config = dict(
    num_hidden_layers=12,
    normalize_top_k=False,
    balance_loss=0.00688,
    head_dim=32,
    qk_norm=False,
    attn_scale=0.177,
    init_std_qkv=0.0397,
    init_std_up=0.0397,
    learning_rate=0.00116,
    lr_mult_qkv=0.7,
    beta1=0.9,
    beta2=0.98,
    lr_head=0.00522,
    max_grad_norm=2.0,
    batch_tokens=[32768, 65536, 131072],
)
Below are experts of layer 8 (counted from 0) of a mixture-of-experts language model. Rows are named router (the router's row for the expert), gate (a neuron's input weights, with its number), up (a neuron's input weights, with its number) and show model dimensions 0-223. Each number is 500 + 50 x the weight over its row's rms, rounded and kept within 0 to 999. Numbers have three digits each.
Before each expert's rows: a language model's description of what the expert responds to. This comes from a sample of Wikipedia text that the model never trained on.

# expert 5
Description: Sentence-final periods and quote-periods, and the | cell separators after names in sports and election tables, plus digits in codes.
router:417465494510457424497472467437564437558512585543420498448408497437463517538522476474538469554480462430499564439451395563428472500639414606492370498536568529513592506444482430514535510435507464471521495544511477472571523564462491474517542473495514497548549545468504556519399554414539449468639496519501550443554532479462456437467497538492562566491446508495517477439538460463470529525539506500530568507518496527489509495516523564555417440486494324504467431459544415533567425481524467520478536567448518519519425565519472396502453499482488535558610414464541459477435545596448489493482451495405562494470537580447490534461514560559514510481388523534543475515465460596543496557521
gate0:413495388481576446543476402615568516508540470474548592484477531522466472541438524416571500485559484492483472579504565403442556482489432501411539515387588399570472510451542440550521470490564440483555549502433476436530516473496474497486447547516556494530503490444405553450503457546407484552547496526434500544412496427493541471490463497558430533484485495427440544487578528477488592512515533499511506511592502394433469499449447513558491452441468514634461608478513367465479451555454510419556566525498451479398478453459486556549468488470558446470447447487520527608522475444469493409502503497529485550496510558512454518485370442475495493524525466504423443472540501433580486509539
up0:521472492545506489439499430501547527501467552532433473592445601484512530583480546499495511378483491478455484499504405545515505504544499503597432496480577411549569526541449539492517512496594477552595418496433442466447506535494445575460435514359529463528477423518454499527499592445465498635567447478498469558459541450474468472478561514507505433485552462500565492441536487502527523610513475489562504551513576432422409468509488461589473517438443483512441497473500525537464544541512517565551615427497574495450592424469519502477440369438519500376489427430527528497515468572510474494476502501458487478507573576458494419488431566521581569561446525538495452475577486563512537618503

# expert 0
Description: Commas, semicolons and conjunctions after a noun phrase, where a clause continues or attaches, such as "mathematician," "and", "but", "which".
router:469518484561529538470417556515476490495422466473486526618477455516519524565471503475475531503578485533499419558497512475566411570514526533425488483521458484608522563530531426505586484425425477464498598647560536435543524528557474537529465502558575419547519575450564406449549554521495373654396497503490500508558560389562403492594602506523495515531510456578546531417550544417422506556463505520566484507494431552486475486481456563606546534550465505514512493441477512505499515509483457516556467509483506424473502522496543475474506454422556501541532428509539494389410473470530468492445452436469534550434518506429575421484563606556453480503472563494452505460478500520518519463473
gate1:448384560592532455438519578499547544477502437433575508487469463540470431549483514444554513543476526514534480546454606473421470441534549560510543599506459499535443468482540501513449502526520508452436548489418551520468393496500455550499436499493524478507537496543402535544484475500498511537469560472448508493441541506484475478480359486512477539522553453551483581453503543511420546464529501557508514529473543497437531500373424546493461434532453473394440495567470491498433419520435597544470457529397504493445495467483464430580531538542570486495652477482590462410415558530451409416494442506500528540498460507463560469575496511580490542529517519601480493484430443519494329440567
up1:627543506569532473487454479487544503460545494532539577501533447442560477510467480548408490462531553499427499511568552455548469434492551444558516492535522482487402515403581438579468508492505602547455437420538439512421416499483497508516501490487471534570530469431573547494505560471472543507472562585507571456521498500482595524474398515469466486523474540583526552512384536422366411582419499488447469479561469527443505399536562472481507495519508524492531511432489515615546472606512459428554440589498433524542540475495606495462505521505466444606497424445492460410441499440462451546557501481541566463515588529534498511471572510500526563489516389394485516468474518570427514452553

# expert 10
Description: Common English first names and pieces of surnames in cast lists, sports tables and credits, such as John, James, Patrick, -son, -ley.
router:572469481556489524523460514490453556551464511514471570513519537533537474521544524549415457534494545448501428477461517551565505414439520439452387549479556485543437541530587404505479528588550521523542558433563485451424363511379471459556571439436496452473480463419514545570495433530402556511489630485581469502489517520456597562448479466581542529544502476411527487521413488538525472407524487530463495509506483526531462467422571432536477502599489532572518448553546511526425546545541418592502494537526514506533466475482403427521485508542452510503500533469349562468427484484375568406546448495502517488526550570511585505500415562510567466490538417471551496519543470502465504527468
gate0:358464421479468428496434472548507600513571449405581583466548548525407456421473524408518449526565575507485464602496442449483555551456526509433580485484521445480476569453531444540467446568504447505542484556456415556529490502521477443472505549492503537486439452467453488466496393600414435540481514471507443616426519453561498475442420462518495372447595506491495500487549502511526566563482499482528545513564535444456512547471479502568553466525563528543472612498399465516540494600537567514522471515542489482438553423382510501537456424536568456402461544521568558547535525532550594473502482529484454521470453491477555555436511409524508449543489488493482495540579577512533495499476
up0:504445556488571544442566470495519424528458539554484434559469479531508503592459535504538498393442470586458546478458499535590546509539441530568451477488447456565602446604406558506452463401525486533530469390384480434528534422528505492454485434483550506553572572581479465415501623414520495495527461496515532410542453435497467491450638542548506510556413448560478505454517498546488475645563485525535511558429500403512528517550475510461499580462474495416486432485509479534469515483460494419515477441541475562436402486534557429474505414494552525472517437539462497514516449523530542571516553525451499462455584467527502528546458532528483514484525490561605465588493423555470525454432

# expert 6
Description: Forms of be and have, and subject pronouns, in narrative or descriptive sentences, such as "He was", "would be", "has been".
router:423559528457541567551496486433466528476444585489536438434524535496577521504509469489509465460455497547499371475419494497526488528564513521520514545551548464553585473560550537516528552492459459473405493534417542620431513445453549462484482479441471523408575466509490414447606491470539485536379507484498500499534485528518462420562437494473487470556495532469533647501597465542475477511436448475474409519482559507508502519520428501435444559557420529489394581509462570402534466542461427490475501466458533376548560542474555570625514553528534458506433499489552349578565446479531565536574487512560521484505459429475537463487463387524503472482524412492552562513538456499472535525526
gate0:404481477498544414486573459544418577494609461482569569481549486483463542362413499456565476556532606647492452564495506391458566533434457563439521465443541430554504510520527454548517494488557480478460511483476486514557448484481482478498512500543556488483501494445477527393499475493370449557513420370523600519469507468519552517477416528560402524534477516433503554442493540467570487519502493605473491430571546471549523549503412487516528447432521519534509572523417399505490435526516547450514455571426477480465496500484591523572435583574531533494462500475455529569517477467590548515446414461513511489438582492482564537505420463417473443455497487527541486557531529524527541449462
up0:479441572550557563437500459493511444496520524441520501606556539535516465586472565471495448387460516520453555520476444536584577526506446395644494502389546543556583507562489529495470562456561424431515468483438495457491594517548449519489516454402507517457530523518515436435520540464549483589504483483491463475465505570563458542425508499537548380496531520608483471457593482528531473530529545553521546540476518460523507470490541485527431575466446519435444475509518531487459521471492558447508515421584554477485552473543590456482550470505569519481479474538548469488411395609499538528609452480503477537520596445519460504381523551557525563559516565592564490403473430570459589497470

# expert 1
Description: Nouns, verbs and their suffixes mid-sentence in prose, such as used, known, released, edit+ing, commercial+ly, awards.
router:412457577682586479444553466503582511486491493502432506533565537487467490455535493529613512554534495522501423566563424468461597509488530459439485534487511481463518594542454462491498400506506548503543491545422415500549459551524528477507418580508516487452438543441494432472494479516441490544448485420513496551521494469456369479548507542485519408469540476537450490502712561524491542537545472484438488453485471437524514482556456553544489451449543614471476508498500512518469446494505576585426488450544439469370496500450511457496627523501446476414479513584487552586547482536525480514545540487461456524547465548505569515461407437525519436559505505547576433580478512524552450517506
gate2:473501542552472453528475414515463549495527448593434442545434499475533467439475553511546412498510484490492427400486421556611544368554506379502541514537504568541585495449589469422482534564573522554451553544485451502470483509500536534566420545550581554442537470622513429506455567426555544490456447505472556451431510627537492420543437550400521486476443514520487529443517530576445531469493514515486552521515445520502444563486479543372467485486438528447498553508529507494435572543473498481417462565534487476523472560499522434529538512548497516470482527505459485553500427380436567491454536530568571477455524444464443518511541563539586501503494500480530645569476563413453518539437
up2:592510476528509505478580520495507528484424453433524540560477433565474513576465502589495576402535561497420508564533443504543541470568604524538498511464472439627450504545556428506512452474579590574522485495492508497419475507487499491467572553531540445481523489480505494588477540536521499540465587479495489562495525398475521458501463502504552472533595512610503491493469555533495578567527506476517571459495498600397576483545533570594575446551572549424418519438555527481514515562507452508427514442480550480382499466474410486463466475407469591494499508578606534433473451508463550475504560499399535480494577516455530426505577536539586552567468605552427532522564584504550514509482

# expert 13
Description: Prepositions, determiners and to within time and place phrases such as during that year, from 1974 to, at the age of.
router:494553461434488444441405464512457541449459451464508548534479541597568533553476467429448480464492563451499493481461485510440423501506577524499539463518495531415558531526537544483503522518526524420537518484431469494566531495429528587578517527461597561517574486561618443544545605483565480539481578513523426462499466525530436538590518409514501540483492409439490478494596533633486554420560526513526567558488512471495432455471524466466460473491428516520463463542574501465459525414393560430529482474536448467566527576447476444482584428554570483433472468482453416543480407458549488568601462493478532521536542433479500441567489604355440526564448453543465571424482504477490476538476
gate2:469459394477513607519444529519437469569426427522432410537449459489470400571352543522536501475440598510534448529456481515470486488539484414478544409480515447483568467463493570463483512477562404544448592454437401540466538597536519484480476481494507512477514518628509496561459599454568461519504532553474446456520533471459461528539434495540511543464464500545533493494461492561458576559607625514399585535505522524387483540486519455492596464537508529499471475510450475492481534500499549567494437534562508455523425531408534438509505526502560470459483495521521623551495380513494516540526574451544473445399528469530481512487519509537523517536477431473574643545520514449440534550479
up2:654492442549465524488538518456441555545497549486590453569497441544514496529488520517495546521535513490465494480520459516473482589586638483471508597518494528607573544515469440575414477497530561522523475530494514455438390508499466451478540537527498532431471495535492540508548584491479482516426513494572531456485497524524479475486430443480522413545427461591519566482516560537468501563513552485492488494523501581440558526526532545541489441580482516404515476336476586491494554553577469512413434398441455479407630470560540533461461488472449519535486439558563545373361489452511509515471472464479525556411474565502462493432465496525533564516551612526472508524458552399521519514544

# expert 4
Description: Unit abbreviations after numbers in infobox and geography text, such as km, ft, m, mi, plus location words like near, along, located.
router:573464512552545403498577573500499456518525525472519501531538527497533430384528552530480551453486519534504511537653502438475515556489492482552636491527549482539456526513512575517429506454564515428490511498431531486485510492573568581398483531494460500523517423464428615554441410499531544392506464462484492525507432471560512501477502507590509379473435492491456462477561529496490491475575491525510543470487551434462548461530401555425433499350487556501456551563427543462522480496435497633535484414502502592493455443512507473395469540513487523518546444512576556516423486442574535490528442469607475609507517412460518403504518525510506500617538542529449507514528523429463552494510
gate1:464368437588504523455575560598530504554581470537552451487467490540426503499533478429412516474494497513591428501495382513452471466501478502532521489474428531512469460506502510545496437509468494523466539532422557528532437417435469513509499462380564662502552535431397485508457423495468492530466449472481537428526504543480410537456456533613462538496562472550591596441453494568523580518547602515503508513523482368492564489558454517538432448475431520460545467539499474457542421551616557491425504497451477546405455501541485555469511415447499584410465458509501569535447529587489415471416513560495460464462470516437529511464535534474478515511485538528519566452552483492526431456546
up1:499502497440513528496558500536545501492606418526492580517463509407395428509446505533428459475552499479461530517477559490500486505439581485484569501481457471549456467482522479596487534553486604561497461443583520524479351450449468507496549494507429534571534502464459559487558451489472557431431497495521535461500540548485607519486424477474549548547452552538405560522454500485536506473503400503517554473613482448415547539563530431458577452519532520444538504550496565498413499415485523442488415499469417507501428528563555574524476592480469563460514582498382440447428491447423538483406468549481577491499570414526469577455493489564462557510451493440389414468555490501581512446587

# expert 15
Description: Colons after infobox field labels, line breaks, heading equals signs, and words introducing examples such as including, include, such as.
router:520481430482385522577431527537554489520589458479441394562427469544529526483542590518522522428510493537498532423418425621472436525449448507501464559511549563476457391517547504459554517596581498481441491578491509378479507542557522577586384465465552576435460530550526617534489501470488426510513486524463516482571529557467399454492563436435576556438565495420445474499410490508509592525456565497537481501442508406564495513463492502500512574510457407493470494501468401450546529444538559495496430464579504506508528582460433474540528409525481464467545470502503510523565554471574433537531541491423528495483468564443467451554538576416471542478510450534438565465510476480466534513532
gate0:472481489527471546367542543610476458562592521539564544496482599481479446521457531444579463497460519562508444550478530353483553454490425522469481478435495519437502519501579422486411414448532452570543532552529433540548505500529509467515518555560596466404465560424514516485479545470428536574477498494495470579496515430531500472484474444591478485530483475590528369518521403426465506524484539579485560565578530432400464555525480539545580427522565510569532546534528428505566442543551529457491478609464454455376480516412553530577528474491540484451474526403475489538504473551435504518494486557497434487515474490514465590509519428471459444586517446516543559580527525492551486548464
up0:503488647561432583429493503551457392537523444574508537559509551527542484562399540559529474448463519524454521563463581442496551539513410457587517552527490492566513514560446584523450487454569508552477479521510483404467485535533545482474498532477528524450535588438472481467547515473491526535475545532505448492593473527461505514519431551547538420507441478555541442499517449569497505648466564508541524472517503470465511371509525560511535544449436531515477490408530571627457596524426474509503470443510526501480466482482700484496519498503560500527560463511516510406421428627506547508620463530566513486547538439491496459459490556549530532487410556447521481522527537571495529411495

# expert 7
Description: Country, city and institution name words, often the second word of a name: York, States, China, County, Football League.
router:529481573532569493470576329452573554573524453395540584532512442482498482508464504491593521448538499527499524640488583524526634532491427390567564497557471459376450490503493448561536493541509415511433528505506451550455528476441502462557454512456513490583508549514553564471501579492552515571533510604490549565510534481511550493358438518501527450461542447493504514485464483530529549532635471513528516487484461566423604468499502550495565500456487472471510564420421463495440513551400536573538538477400600563423494398473486485460467430462486491420527538483526592486560517502550527467498472512461471476463476489488480503454492417550501575506492545570433500523488527462500464494504
gate0:414445484470538478487534558610497610485447488515566510500443536422487503465484518486469561544499515633449438527538434475451510557418506513418557434430545512540520618520543484527474450401557498494448553522461422544470555478617467467480507512541544533539557547504494524437474364474510428532442471481478499469490465435530513513520480511565516487399453559478476507464566520545445525570493486586458552407523472432422570531542361491494522416464534605612491567480454514515570504532506472469561437481545518479419448460403545472514410488555591480470492536588566551604542483550495593506521553485599494565509512495525511460395491391468501462493510498498499445530525562508490506497488
up0:456482465558503464412530566486504458487413548544496488613513557549531541538466541489468490447446562458477523491500492489485534484565526486565515548432522517582550533579428534491462530440564456483512482525328533392541505470552454478411499541470511471567455562552503473543555501470474532555494419481572518465530466427484376544499534532535510451497426489479580537488554519514475474627532537590552615462483507343522482527464458485559455552455491574476432489448517570523518528504414517553546481397566520480425535497502602443465472446514493497505530433529551549490492473557595570520520410496463467520481564437488558466409410587502482514539472581543618441496472468579473556535458